config.toml
d_shared_expert = 0
hidden_act = "squared_relu"
moe_layers = [1, 2, 3, 4, 5, 6, 7, 8, 9, 10, 11, 12]
normalize_top_k = false
routed_scale = 1.0
balance_loss = 0.0122
scale_expert_input = true
init_std_router = 0.0161
tie_word_embeddings = false
optimizer = "ademamix"
beta1 = 0.9
max_grad_norm = 1.0
max_seq_len = 1024
Below are experts of layer 3 (counted from 0) of a mixture-of-experts language model. Rows are named router (the router's row for the expert), down (a neuron's output weights, with its number) and show model dimensions 64-127. Each number is 128 + 32 x the weight over its row's rms, rounded and kept within 0 to 255. Numbers have three digits each.
Before each expert's rows: "comes before" lists some tokens at least twice as common just after its tokens as in all text. This comes from a sample of Wikipedia text that the model never trained on. Tokens count by the router's weight.

# expert 2
comes before: "-", "|", "==", "The", "===", " The"
router:148102182097134159032137098090152161178142138093099146110129138115173115096126119125124131075052119133216169140130099118125151097156148163099131170146138160110116148077135089080114138166169133
down0:136136147148122174175135138104142123166138081089169128177150112130169146116105124137071168134067109160140097065128110089183108091088118102151128116182144144136149101202127163107139099140095182
down1:116123136097126118109135137082122143173103105160186112142109109084172168100188096103157096150131144077140094146079119135131082101135168097122150081125164111176120210128133141082149195076189097
down2:113151129064089069184106090059158122148099173120116111129132121113086087122147107126124081127069048128138105119120091140158118156116090130108145101104153157163134157225144158137127119159155070
down3:114103149138099146081120111174106153101130155109182154106146112123186177088135117145175090162121138107155069123167157125153158100133139118108136141150071118164187090158193095154117170158157196
down4:072118182147105109106145221168114125082133097121157074123090141136106118143108098147127101139073086150101117062131137116155119137127148155157109140138088117147107116108123076147125166169086130
down5:100038080113160045162096122065165156083130107119122074115163113129114151135095112111116125116143094103097080080124129094106129153125183091103100101079094159092133105122150084118207087099092089
down6:167084185122142095095092092114130134148143130128137149162128124128141107061092124056131187101159185206130158113144113136174135142146139134130117233186172145173136091187077146154148132106106138
down7:112111205170119137134116090145131163124111120112096099157087129174082083150152170082140140123171090066127141093174149170134154095125090096143134145180130191098079163095110122092119139160130137
down8:114122058133137128149081094128078089149125100132126085091140146131143111093158153152159166148115165150129060161138137139170135086131078176109157115148088133169155124147157082137139160118124115
down9:124113120130159108124169167204118112177134105079105104165167135126100178147098103110125100174129133145144119141157148132111134125179116130065166151137151110102107170193103115146165175129055085
down10:181128113163123134177129087138144115147104093092125156186157139135173117103123174111091163139086126144110100080117122126145100091108072101118102142170119149147137082166148169138171099130084181
down11:141163148168076129148110138127086128164118177085171107137159100078164171158188140140098073140169148152127113094148080155117114153130180174141128095088150122122169145130111066153100116143082132
down12:171139164126161145120195076177122107092199151110150117140096124146085130112216109128174080181072123183127142099159125160186119118153134095158051122156118178106118166115084150098043101097120191
down13:047155197120067180163144149079124116021134114171112143077102113121157161124134067115147162100161163065124098198122155131146092143155128137096133142127143081125140131044182139131155138121109170
down14:139112157150122152121123120139174060170076182115122128190091127164105148144076184098079098110122130118088125051163178129138088196091109085143099157149122108100127155201152119214133140083205186
down15:113187146154117128086115113165171133189160131106161131098098183142121142178143120186141150104073110103117158162170158081123102118151147145150124093135080123178136138173105203161128081146114089
down16:173127096113156094109080099117091147077132126115172078125103162079094161171085117125102124076147182127171123146150079117115141122067178169103117158115115116104144114142125148119128124111145114
down17:168182101151163133117082180134110095116159101141146115070155100176196104108159124112152142184137149129126127162059118094095076104136089117160177130112122128152125103125160148132086056148121127
down18:134147120160107107202087099144168102100144168139111089110098104101151098121128104145146102169145083142071069156112170150108181062167133093126170147143094117079126139183107116108121154093122136
down19:151159101170142096144143122138147103162153106165133171085116169151061117126079082133189159167108077128152095095134123108167153139178087103117143119041140166120125101145125118119138137140107166
down20:074098121115134123136150187142117168103137092097125090135139148112153133095092126161180119216161130112127133151092127093204105120105128141100104100094161115114126148086113182128139139153133127
down21:126118194128120120103114072145099088119098114154157118118101099106198107126091078125140146125128134139127176146142133143100110144142139134134130091154120105129130086148075135119103130127143114
down22:147131172122110123097115153168142143156084124095104072137131100106154160118134135095167106087100135098115085132141135136134141084129156170169125146103127110109180161161139107102124204178174126
down23:199142121142105148153077175132086155109153045144118119119145111157124122111099123099112078142141094178164123090111122157148090073090166216153152101096100114123140148156122108173148153117182117
down24:063066138082107055166056131140173145137158109143128129159162121117129105127099174155142165182079108128106166115118185116153141128111136124106098129030134099115084063131098105188165104088077072
down25:147087128129121128121112119088120090149151180150147137140079116120073147123112115144095115146135138117163132175165088156165127156114125106142199137133120108088217188130060163125145145184164105
down26:175089147121147165129106156190139123192090116149088167137129101110152146090144139143194137123113121142148104104106147143046084092091135117199110068136112161138102137101151169124092129134140173
down27:118148104096156133148167156172153144091068132128091064126165108108093110135150096104115142095164136157090118166152149112096117159174142103174140152117119113130120164137125091168161171158158146
down28:197107170142134097144118099134091081206085149082094121139127182067155130117097188088148083169113091129135133134109147086114144132130053195151112118143119139140135113124136140171120085139082109
down29:164097086114152170079108121105160158106085125084073130095113124132150166173168103120154133135159144133094118168105157180174133168112117115148136074172152192138119175132111112139096153081164125
down30:158173149112118154097120202098157123151095146137044087089124150163148136102100166129144174123062164179109131154125141092094119171073162135134105137162130163127068156151129151107163150113133096
down31:090114146140167130158130077103142140151138113200186147147150118111106099071125143085096113131106149095124104130155112153080101147112150155189108161157104114113108147141074149119111091131102108
down32:132131122089219131115120188152201181114116147187174131050127057095118124158144107124143140136178094130064123076159109155176124136128117074142179058074147123117100112080225125133160118065148099
down33:157106117130169101115082117077147130094110118127149175221191053129178106085087087059139110141101155123118138067105175192111157106120108165152205120121166162134066129142108105129186174088139191
down34:131110088123159077144172118137097138138126134117112135113095112135127124201118121093158064082159154106053152194129184097124168147169146132142083178125127181150085124133132115076145149116185109
down35:172123180133100137124145133177136110092115163089101055094101148155137176123098120091147094089136108177094143141202166163097125142080092153116148128082106176132153134116100161118070118122097157
down36:162155116143136127093166141123144131102164131143102136136159175134154135115128157157086154111127118117129172104115151112102172152163165165207123169079176142135122190102131131102120115100088136
down37:107146156092121143122175171182146116083080162097110126135115183126075095078119104169054137121160087118147114173130110103123156150101153121146196103165099174080157082097103042182123061060103090
down38:128120175127076117129154121120142185164110154153149144118122146085161118146086057101133141125076139160188154104143095107140072114157116110120119161098145115112165168116103103117137122126121156
down39:138113110123146116116080128191162163117127076143147199157130157138121104100105113153157124156117120112110096120131152122114153138099134124128108141160099079115106124112084151129148102170136082
down40:125110191133115141142164095054119141108142109185132118095088121127136114128119141094084159104137179148110131199161155157113083124118121103109113109138144047114141110103142119094169130105145140
down41:121197128092111149129102142064131079098109133140193144086130121134129133136149117100124101144050152091075205071132169130105129144168085159121126123175094132121062188187102170142087136088125109
down42:162145191138078138141164084116173169048085180126143135135104124133155134139155128135157036119176083153113128100175164088167111090156154097174081133115163072107126129153130182108121111107110128
down43:137125167145117109105105124101143183118133166121136107125121104151168092187126143103154074119110134139144138111136177127095133091177088152084129174116152163143175157119121054155099085145117096
down44:161140155101155067146134117104173101146151199115104087202096136139089095145137136149166105124080138106123163149168153164073125130129163087080079135164123075148090159142145164093080102144057131
down45:124146112109109053125154142176116107193141125094124094084117117116125057120114082125151129148133153111128149113125092137174143129070168076118118145130141101179118160105122164139143152127095151
down46:112134123158118155057103137082145102084133082150216110127121145139108055136107168119129137142097124152179106107183223140096113204124073126086114144118172130164122142149141122154036080140070100
down47:135152079129163134129166129120086139111130121116137091098094141168169141062165107134123146086134152135150108183132097108100064092159101118122131068118121137145167092113115099100129110129123124
down48:128165105168098088116100155134110140115103145112156125127149071106158117078148110171175115105138095078124140109066072112106125138103154143170083160122193087151142110089130117110133215146080088
down49:159108194097187147142093139103145187153055126133119130109119065075095163195100126106180106147080163126164133139156139125151127163142132128117128128123134154110182110189138133097160123138125148
down50:095099116173127140175150126169103172101093146134157096157149108149129173105153138165150143121079147136127109151103111148076076132093171161154159110077112135123093120122098100109096167096124054
down51:077163114172123113179060151152154088135063092156123106117073104169129100132119080105161087127160120106042123115099153098089057102123103119139087134144114113076186188146146143113104130133141157
down52:099138142118169134105068079066167103176175123162198098166143087134108141083144090137189135144194125167129130106144139087091129158132120179125192119125173154181107125118131091175144106169104112
down53:149167101138110139141099110139125151200131158093155095119088105156183147077227140082160119107123130192175129111066117151106126139188130137133198083135149114132118177156087130164102108124120136
down54:122198171125086084184169165113118165031127183108104128144162091116153120116110210138138169119203161117134137071091165103112072156126141123098110121119161118051187188113096160145152136144105175
down55:148102169130145196102181122186101071072190095147153117093107137105144100119120123130174105183100140169171124163194131199138110081152095075157104117170129124069172119117086132108100095101089108
down56:101126140151143186064065191153129154150113144094173161098054151098095057178167153178169105086114115127147057052160163117154061151113106095175067085092149152192064143099095131081082096133118168
down57:101227189121151141139028091169120097172100091099167089102153166116164115169099112165101126116124127081116097128100098188138145153091113213169112153146176137143139141117101174144102142109131146
down58:112153067154108071177157145140140119142176081169119141165110156149099119119134142116092167132112129173138128099101114092097123159090070072126106089125129114119071112104133142158145132068083104
down59:119125149112112074148122112102091074174159064110146127179169165109170113099053086054136109106111157096145175100055169080151082162164114118107124140180149148119163107085119111176118138109104186
down60:107157110076131116072126126092113135091119136116092131125126069105133160115122139149162156080154121158095090147105120125082087064108103077156148131130152165174113149084127167149154086090137181
down61:134137137094139160163093116114137107126178157187135122093153111060144094162141090128147077190150139099094156165119117054135199136147147119159153138220121142141172126135131110096115110144129119
down62:092148198119099120106160108154089155110126135091149097107124138169152092073144138123111132145127107155137118134136112103139131138143113107104151145092107127119122192142101047148141167119122163
down63:126157096159082102069072115127143103158104159160098118092148131189180123196123106145126155159121138161093104190100156104060151135141096152171106199110125153110150154126140168137120107082159143
down64:115105112108167180104132164134117160054145118185154176092105091133108111171174139115101101118145152042091104089137119140144211115193125093162156073093136125159147095072146078159162126132129109
down65:206167136140078096115177122064117103092140055151103074143116185171135109131135135166086149127105124123148183143110134180115136110133137103163112106085182143137156121098115085082134188158097172

# expert 15
comes before: " of", ",", ".", " in", " to", ".\n\n"
router:158142138131108122127122108114107118167118123140103151118094159100117097089123097164120139095086064091117159164141134127157144130121164084074173147126079113136078091160096150125126142140148063
down0:138125092161149166110135131178101101165129149139077114118168115087177111096137147090089136138106166148154081099129102128080146168140052083137144149124119086139142203199101162114104129139142123
down1:090152141155113129104104173214154122087128121182136144150138122189142166145147173133151104113112069071117146136123137139108096165123117157067160154112087146130173138115101188151173107094132132
down2:133156096093164122148146148195098135131155201137142109097133112075039111114104133252187136158076146125138107105167125113176101091088111103097144116130250131149165159129110127119143137125081122
down3:152102106117086186120152110078124129056151132135145117151176149148063140161133154099152112134117115114111092213106183148129191143137101124123174155150154104145076143142141126167103108097149074
down4:179112127108188120106095200103233173110144155080125115130127144145137087065085127102131082106150175095124087093098116136087127158150140167112146087186122098144107074074063127107092098119083099
down5:107138128102109125127180165071121124150073028115129153094086082098161119173120152140078094176133146108081144096124136093113125097115144159124138125184105172132120135155164079177148119105033156
down6:124158161111189082142065108151186132131148161100132143127149127139120119062093091116174082124136087058116162150097146116095105108153162131139178086179131084139093100140129128144105102097172075
down7:035097101107142161069145141080203112143071134139146134103147120106171126148121095129121138142107155141151113157095136077136115161130145074170134124087170097118152179160157139140160124140112120
down8:106132148113124100134101108174124130134126185132191175176168125175173108111134102133152085134143138126149086127155118108153127136077095128104149162175168181118193109064066150140073151105107132
down9:103185122143131152077114162135147137136117103087142126151151095122130169110144112143136087126157142163123110043136161154091131091112145121111114120104147123132116144098173172096056097152115119
down10:113133169126111108134128138125145070088156132089111157127039133132112172133143124139124123108152155134127136122183182129080137144172142128088142088041124164178112147108162080143082122126129162
down11:037098082174151151075113108121135104145172131132141132077176151127143169107128051120050113155092132197109068194102079106146176138154102080106137154093126121160134109107159121065126134167136093
down12:103130150154186134061082123085170089147106078102166131159100106161125114145090134142091123147082138111141099077101094138124180134146144131122140155160159127145159148126110170115142131176136146
down13:112159163072141181049130183078168179161141133159155134177167138154156114125098136144136151102133095123198131085117107094174099097080102118157166112163107124156147154056161171116167107198181134
down14:172151176111117141151094150091152207121083106093132122155226124197107123152112133097065102108068129116114165098057157115111101095105102089132082093105110137183125084126118103201126098131131150
down15:075129148112159066119162207125122112157118170148151151135053120092139083138090077110121115133113124134112085164169178081088113151131149129179123145110130161108170174146161127138094082142041103
down16:115136126151170102104149125126156075158110181077155152108213143144134158172128065117126093205139068130101101066099140145099120150119141167138160193159151119175134124180124046088131097209122121
down17:150163218094081147196148177097118120141126152118136126156108163120103150126134088133135171172104186139136101150114121139109131099154091085192152208187160119127140092124119132085143211156159103
down18:092066076107069070148198140074114111110115101184128126171120125083137080140034118143143144172172194081052151112157134135159140086172177123158144146111101165087162141173154075136071134081149113
down19:046154148158117098130045186148200095147153106129119138093133116099156029124066129049107147168117155128145055154124106100143123182171115113150166183146205152147110132148079121110137138129113172
down20:155125126153159088133179147110165088090135095152100136104193114102086143181105096137124112149140154072120090117117082149112153149079129122111031114163168066151106072056094145187130146103139119
down21:149083138093123115163163117149131115102192120109134146198113104117118108160137160121133143157112143075142119160126156168157131165097129179118103133108098158150164080161118074098127147089124127
down22:103132181108101202199100069174179107144038132143110099150132163108141117151057168084089130121133157132149111154126147138107128170112082154204126104071104142110139158143135097102099106145165148
down23:152192122082198096115084108141142126151085119176094145103144081106134172155111175148092091117104160117115119118142141151125118127084117189160140168123108194128189098104105148150113057095098131
down24:107084124193151095163155147120083129128183117158151035097133140135126139153147130147124140113085138170097135107098131133098115109142122133112124086131126143158096144161133202071053064103110131
down25:155095152111150102142140178154114105149149121168135078125121134110136033103163182120168157106153152165138134134088138082174125133123144142112118151080061128111110122113133147160112153156108121
down26:113134135128156113104168178171182108133143150104154102111129121076138067069100144169073139111124145147121104130108068159095144175187124114094182155139171098156132173097140091203183141145110109
down27:125184171127091115167061144085120071085121138128144118157119158117079092161114128116157178157161185042090100075118175121066145078047154144112196148136118097116132083115144213139078092126113108
down28:108155059152143104152138108160107101127121166144148130128127138211100136114172150157096139129158131094143136074120056131086108210128126190163130152078091060075154119148104145096086132138082148
down29:075153131166107144124136114095110186134136138188130130081169131159102090168113129150132095153169124178065146105122153140158102155084133168102177144065120113132119126126155159099131179131064084
down30:138173145159100132159183125116120115119149136175145080139119085118108159110180149114114177133167122112160102137139117132125182087186116108104111156084091127065207083113132090116094141116135152
down31:162060170125120134183161112208125139110165101142076167150112173135172201114160154119115122117072147087086173175123097143095076150145088198125094111110108180155093113184143091165109107145121145
down32:109133144116123104172134080119173139103161127092128145168170190046089085172114076119058095093103163205118099132127134160137154098116103136136187164181160126129152127139112121107122060180155125
down33:096116189139107167140125131171117067111120183094147092153089139105139157135134141073114162130146141111091187098111148088142118139119058124131105119138081120118097153147173147135076092102156161
down34:122179087146103140133020083124080064179085063164134145212096095152149155144133178161117147141128166119101081133100129113130089125170146093137070158164119129068109136100098137145131117144093146
down35:187104139125115138145096137143111106153057118129120108102135113129151115100086137138107152126162142088084137147164180155174126132120143103180076125098131084130160148083106119164137116176112152
down36:058118138203172215079127139065159152141130154113092137148090074105226149159171122132116120144162109174111128140084109064196103101117130077170048110156206127121177140161076104148164126200123141
down37:194141138165116059108109132142074089099121151125166133110103104115084099166143081082148117120155134105126122134121189147099153120119152137113105076118096114129120099128125144100152135107177111
down38:107148103160134137113155102087089123144148147112163095141162139084147136152091108180126102181103164161085131135157065125071094118113083131126200074160100104151171106163138151086077104111178123
down39:062117165110135154141144139088108132162151135126131154103013127136141118091106105122099145116100107155120088197151156109099139167067100090132162136165156143153095133171130153143113141142080142
down40:133155096162186197104204144111146169081134074155119155102104149164140099112163103121092135121143116098079089132144138116121120198142120140067164155166084085129093114162125150149135113187066107
down41:155125199145112093127146143094131096211096141119106114118147081171120170134148090111169191148148122142096124066167105112174132090156126104125123159126145118110125152115083136104130096152169121
down42:179152120146159117145131104140103081146175101124126112111078153149169145129145077098157098126174133133166116080116228142135164115122137116163119139122112155060110112110061070128104143123153098
down43:141193108114091150099165076186141161177162112128136181122169146158109110119096165096144180153137139117159171152148162093121126179132140112154118138114129099143091153196114173127083154102067137
down44:073105114191158113108113112146153128167152105168165122156121129154075157140153127143094138152100128106134097123092114092154106159114156104135159163162099075141141126160115179172134160165038128
down45:145124128195144154116209162117101158100078141141076174113165136149101128126073153093120125170121137101083092133152171136095136115169127132101120156129128117139158126160100142101186135106155110
down46:165142093164124059091188132129091118154159098108150130140171127098099140121072200163141143088167103169126135105067161103080063149175139079131145121132162115123106144143160161190090138134112155
down47:130130154078140141157120157155125104116141102174117112078180191150151096132188180085096120136147190119145118151053192137166117135133143089105140223106124129132183117102141115123123114127147148
down48:147093094122057150180180139132108166131128118186171187141138124167112130177128137062144140125119163114112090157117124106102143117125089152099122123126074058165105109127092158085118099076139080
down49:100075102162121124143103086124155143091121147119155120091109101120144064149104112201145160093151095108117185167143080125139169143137122088114176155111083167091149093185119082096128171057111103
down50:111130107102153104092139133072113099151132119186146110121121136147166125189138131117156068163117142091034132129163102136144150106074140124136122142122149143133147206141117088197158182123091170
down51:190135139081176162170113105146156145144116117165127133118170098163138129110130090152147125133085104158090149113142064101108105160109076153097193152145111081127163128101093109137081117103077122
down52:131164104110070151170112118129112147137150163148174121160167073149110148118191127136098164115096161172173129146089120153187181099203182194099114149139187142169158138112146120107045105066132132
down53:103155132131169114089119141149173122078134101136068153070112142162132137134140071119111146107123135086130128191149099077113112106060132162124139147149153106116076143182162115136127173100108133
down54:070171127090113131152122155135124140106113099214191163126124144121123165112146154116161173126143159157115159117155100100122140170120154134100102130152065158156138104150185136086097126068108110
down55:196150119142154145136059164149116133131099107137100111116141157145185141123118126092165101120166148105102144142137103147062172142145122142123111180094184150108098146108168144107161102112125147
down56:062105103128129105172084077127129180189128132142122166113086150149162129114123142122130147125122141097116152118172105109060118114106078088168096176158096148162108163144178144125094142149158145
down57:171141121124116079163078144172135133118159174088139140137115163123049158081105147133117115127083141135072134142093153140153116153161137078177111180048150143125113146087102145086146142114115142
down58:149138164135128118122091166137107118151181060153166120123136147092141103071183124147124130122071047165141134158141115102057128134066146143099147134138066081119122144141148150158121150165132166
down59:091108190104128167099134108116038105087097169145109153146121194188127139129105107143099140149067198157147170131137099144141162120081110111173136063156146107110123134250132128165145219165091106
down60:111120168078149116155154127159170063151139148128158143136127090086082108118150152108140154169160109133106138155147152230167118149144110179120124100124110104133118125167140179128135128122093164
down61:198153142130190125168191137165135137110070163113167123220073103118145148140091176147107116179140127155159060150085124193148098199114137150118109172154099145029084137141132150080132118108073159
down62:123103148139123118169129127086116090138167107154134129119115105112132135141095176144098127079156096101059163141128185105161130096144099121172167092046145137166147185119120093161114156169172093
down63:104142097140166092152102135116151084116095073094152141143088086130158121055170169135127143096105059148139107104119151123148152133116167135134112086064097165127130130102131121114150161118124166
down64:050129113121098109125109129082159182117176123137092105110111148153112168195133073216149171170153132116104193108165130108167106115093069122125147089141123099081159183139148111203167171125129098
down65:136143148119188127181127105111118078164120137173059119146130120200099162101099076134140113159150164156116064156161163183139140110107100147163142160153085163089136145103123173122089157207096137

# expert 14
comes before: " ", ".\n\n", "00", " UTC", " time", " MF"
router:154106119113131111121195117172088125136094129137092127139229125154139036126125166110172168138126116105115129208190120138127109155142154079124184151168171141164118168157147129098102162149137065
down0:179121122055135132170116149187147137167128141176080101148140135125137126166128130149113161122152141136150080183082084093077103094212167110126137206146121131071140126101129099051094141173129155
down1:156151091145205117142114130132096162128116146129128159105109095129148149146188118139069054135095079125117152121107091157137075135072194076190118119122087158121128116157156141151151131181124086
down2:122140135082145110123122111103101089174073112113119139173137155131137152100138085108101106086139131146088165121134120160180131118192056106140145084107119101142184150145145131123133116145074214
down3:081175071140094129139161134130086088088167150126127174040068120098129114054164133106109147134114079103203122121101043119119098055174160071084088143115134149121058122080145162147104105096095117
down4:180148107171155061125110136094157121117154113146118094096130118096101146137137130126138119099122100144094133145112132106085155096100136123120090114126124113138126132121135163145157146138134188
down5:130159179181159128158133082155130105136123141149081109131069154170068131125114120146093130123120150167191087129094157180108159156120127125077154129106129192168073106131135133101082136152128103
down6:124184119113135127130080138225090085131116130154083144142160058151127162153159097117146075096174142106160132110118151095148147163158110164133165105138177112128163092107150155066094141080136243
down7:110141102152082086152207129136182117114106126059163096130191142119099162112097106151152071068115160133058107156146113144140145121110152151108121132128125124117101120135131083129123140097083179
down8:152060156143170090177127114179130105109128157094129147124101144138098135121126185164170140146132138127113091165131210095145078083115116123144134174140111127144123128139151132129083124111119096
down9:101093049166094124153109055169184131158124120137159147076139069106144086130166136167110090167163105209146113116090122125109099133163172109191129113083117092172110113082119126155113147115119159
down10:101226128121126155157144141182130145072097121170076138090144146106118137142083161148089148136135166169131157128156109152125115139100123103126128087130135152104157111077100130155154094131146155
down11:152077120131109123115117152090126163075139142114175148070094146166153150079140150122155090104047127084153125084116121156085114111123102149111156091117123102090130128112080067133102126138113176
down12:126107183086127133135126124127119133161119146146093102126108099124135092116163138146142145102154176133101129124101129129093151134100147091168140147145086110146098152142125119111138075117112135
down13:121164120159154178146167150178140129160143158119182089103151104164206117156066093086122077133165096125121179173095113181084140105145076177143223153126167186150132143083107109160126132148163110
down14:134140154116166083113207155130203153104146147187149061066152140126108156152152103151065122135159117086098052171119165142104155153214171145126088131098119097074195086084113089144107062130060125
down15:100110132160124052147132138145127181161142152059149116168126162181172114137170112095134114102138109129085157137146073082095183113077124124186118109109094110118116113118131172108163116136106173
down16:181034089167123111132146174157172104173115121170063165059158128138091099138068162178114180124100107155120097164113172124056116129078091146089104096114093129094105117159118192166109075134097075
down17:099121046201127152139096149092067110151179128183180123117091129150177153140173109094132121118132112159102111118148141052093144100121132160141144128087182188165137096183123124064116112082116136
down18:113138120193075111101145083067160122192097108132166123193152134129143120148177124181155142156168093125119122064157057105197173099116118189051135073104183106167128086115140121159165172142129131
down19:108113039084086082105147198134163084112103106093108147080164122129119143104121185204098147143138096090136161149148081131129120075148110116107133130102147151119098114102099133186130077120114150
down20:140145137101164145077095089107133162103117154112173110158132129176173188136161101150185167087143100130115075124160101095105140118158102086135081099152150097193148125145148137131126095100179132
down21:128152087151140095127104078116120075118152113113134178155116174189110167095118142101167132181107099127111147111153124092133127205122116115134143181158093128120119160191118163073173108139131091
down22:100083107161133107186097060081114116179068082084148077064129131164173114087048110137141059183063192131133129202132124170056074134203115150123184141153091166118099134025117116137104089106121161
down23:112133085124096109099130097189121102133194095098132122134084123098157143101145148060162153097118119120093092083109170161121095127126143181195102112114152108144118096112166109132083121082169162
down24:134109181180122134123159108076125042107116093133155109071101168104116090176164116118132100113107125152121187138155123098172130145120102129090099139147142135107126152182147122152098114102148091
down25:074125112133103145144121174136149145189109109181109145113161097151101183132111175103085134163150149107192163121116145139127127112150137163135103157109111129151092135142091195112118141164105100
down26:175112138176103165146075099102144173125168186083145110163134074146175113122129128089124146130170130151135131136153087147129110108090120151159142173151121105165188122073100117135155085106131147
down27:072195047151108190183133084176104142091146123140120111157166124121157150151095115177170159127156103179115132212183135127153027145141117089146098118091109190150130130160114126147167090138084122
down28:111156142117087121147113181101164120166135159137118068137086133155084149144175198127143100149069159124132106124058119122115143158106082134174138110091110143127112102086106105132100130097108169
down29:136160168125141142112139107127176108082145109102060132168146128158160205105166049109088082126112173127118155132154088125152133162138070156123133139126140135077195162222133138199114146135130141
down30:139129122113138126143090121044123103097162163149162093136179124116164068113129113116117132093122093165120157128086116136155138106147124093089146101047143175107077065137100133072128116079080134
down31:089106132093110170201125109152101210086118099197094149145109077099093173145141131135124136200175096175129168133108180151123088100128078139122158091075142154129147140163110136154136136179072123
down32:131077152107157071118161130123120101115114098086167073086180117132061109182107105108145132207133103161113124121172166106138091046199107151120118141185163149146190139162160101136157108096107116
down33:125197152109168113177131141144134164156064132143121081147131145137158136101127106192171123088101118134079105130150153137127173139115208082134116120116195128087100154188131079112088132135109105
down34:132166150105178131121128102133118114163062177073160091136131145145140135151105108116146164141128096106123135088163147117150121103108136126181093098091137159129106132104117134100170187127171142
down35:120234178184115229065110111094106148123140179165128117071134107130125138149149141055077111134100134166093184160105137112152172123069149128096163098154117112162155115122123095156118131155144101
down36:135148133112081171107136118121146136097163125139103145113154085120105130166152089104137153118135161104112182163140175151083166090108089080098126114113138215133130166163166194162114115086096109
down37:133086111131130131169135104125183131147142115173081095117168108127082080119154138128144128129107118108131116179058117108131122121159141114131121138133112129100022090144143084098155081151122161
down38:104130180135139107149105147159138053147131094084134166146094093096141128101076149147132132122098172090133071100180117130169167126096160066154117118153127134083100089121138135141111114065133140
down39:161140134120150114127083173121128162089113114187159188109135036067036182156099136103138108116097148214141131092145131118162147096083160161114095065150067108157131117090108123168140154113086152
down40:108175206062120085142132195173126137149109124170151099114091112116158144112118064128120188113134158111098058170172124174152121100098163117167113068142116155137140134174154108104101115159107086
down41:083095201148174178092083085128134122116172086113168116134153141133097094149129124163104161129112125127119066144176130233135125109113098122124198143133175146123168157131147119114053119111179138
down42:129103126128081113144133106124128131074112084083190128151114129101157080166151104121136128106144115144074128152136096128169078128123121136114164167122147118121146120144089155126146110159169109
down43:123105187103162112104121179140087106131139106097106110112102139110206187087140092156087216147070185146125160139106203094096082135110057066157132095177100140167159135173130064184139129134155136
down44:120148135197081118131148070085154156049157096154144100157027190111110151118149151137116107123123092114117140083094115178154136129136111084103084120206152123175182086118131064156117174088093123
down45:118105069138102162151106172145127073154060087143138115205130100118147168163159087104110094087069175146077100192134092119121097128079129074188111150090166130125129173140076086094146081123101138
down46:129181131122151166104164142124157128090108132132141128094158097178186184139161130112086067113139063165177134103108133125180072113135119094115142101109166165159099191129098171115156225125125135
down47:097163165101157122120104150175113096168120078128131140178174155137185137166138114109143132183171106096110160169152123091107182106092141132128111141079133082099140123080115164111153098129123100
down48:132175111188136119141121143058157185133106105122129172154103103108116122132164100081094134136142113148138079109128149097128090094171159142169103107090161166157166118061100108145102135109121173
down49:117163138161107123126127117117131139084121079105125149205154178126137174158115127146147157120175136097066109091102148127138091157149112121088124133086146073170113118098126119091086135104156103
down50:112143145125124147151087082123087164113115089174070150065137110106130138185105138103085114139069124081101100086118123136126133073134173166149116108112095173088079062080148143181124104171118120
down51:139086107131067161163121151162161098162156127168122110129148126129111124154165120116128177115142102092160152141136062141099133082125135134130100101090108098093069123108166151124068101147115156
down52:145157232151150143125159204114145105073106141071105132131105102094076174154107104130113115150169160082120109115171122156140107167129069095152164126163097111151096147162124116187138162086086177
down53:138110138146094160121119131110145126123134159115115153169091146144064161184071132065095140152089165171150138125115127154150145136159133140167096159177141164126073132139102137115098096109128130
down54:185089120204120155175178157124208095092114157174112129108113141109141120133161126108088109156199129146128078085109162123170119161099092109111103149180188181183098129081152143136122175084167115
down55:143149067157120160132139093127198151135147105152115104162183153096130116149087114142093088198125148156187100114065152165136084147065159112130123153125063114098167100125123133131084101121123122
down56:172193128111125095145169088162100136145182135153120145187108182116091128144099156088209134136081079114128154108105134130104177089120180108164135142102116148128114120169142099200146143153105125
down57:104175139155086117200128167116177110152170134053142106138139135091130145086125117168106113080099153145139153103100136088135130113141138104122131117070126115100137072108092144129129064155057112
down58:114202152103108132128147097125177137093114159100085132093145105110116112091107112092113062080179095092056126136097101121108091157108145145146116101131154123026139178173113152195148064106156148
down59:119092103142161112201109093091151137169110092069127096171127140169150109100154063113149151114156153143087115152109129107096113141182152157130096144177127160144102147106132146113191077137170181
down60:118155118133128140101176114120128074158150126092122088169201142114124111142133151166114158148091079130096112118110166078141178143067116130137147173131120178163118113135169146178066156131179114
down61:160161119101144149158110137128135142092153113127102109089108107153135160098137162111186136148137100133162173130066141160080067124091166058187150141106114126096134124159139145161153117094077131
down62:170179195129185105148113177133094174108139114092121172078132130155113160122081180161108143116073041083149158069142148144108146120128132089071155149106090178124117095119125076134192118131140057
down63:093118129142147156121111147112142127100169138113136095140084107080134101159097082137118146147126132118104097149178074184106099159119148149108063116133158086100143143122052151155108168094132114
down64:131129066103154128193112095112107081079144105120107134114113100158111126113091135135088071161089116123123091173105136180113160124083112107140182123146114097180172117168100147134067138088159134
down65:108207050126071102110058120142185115126154116140137064134115079118131116173115117157103117131205109092137146207163131151142146135133133101095118140179095110119071125071073127131126064109065113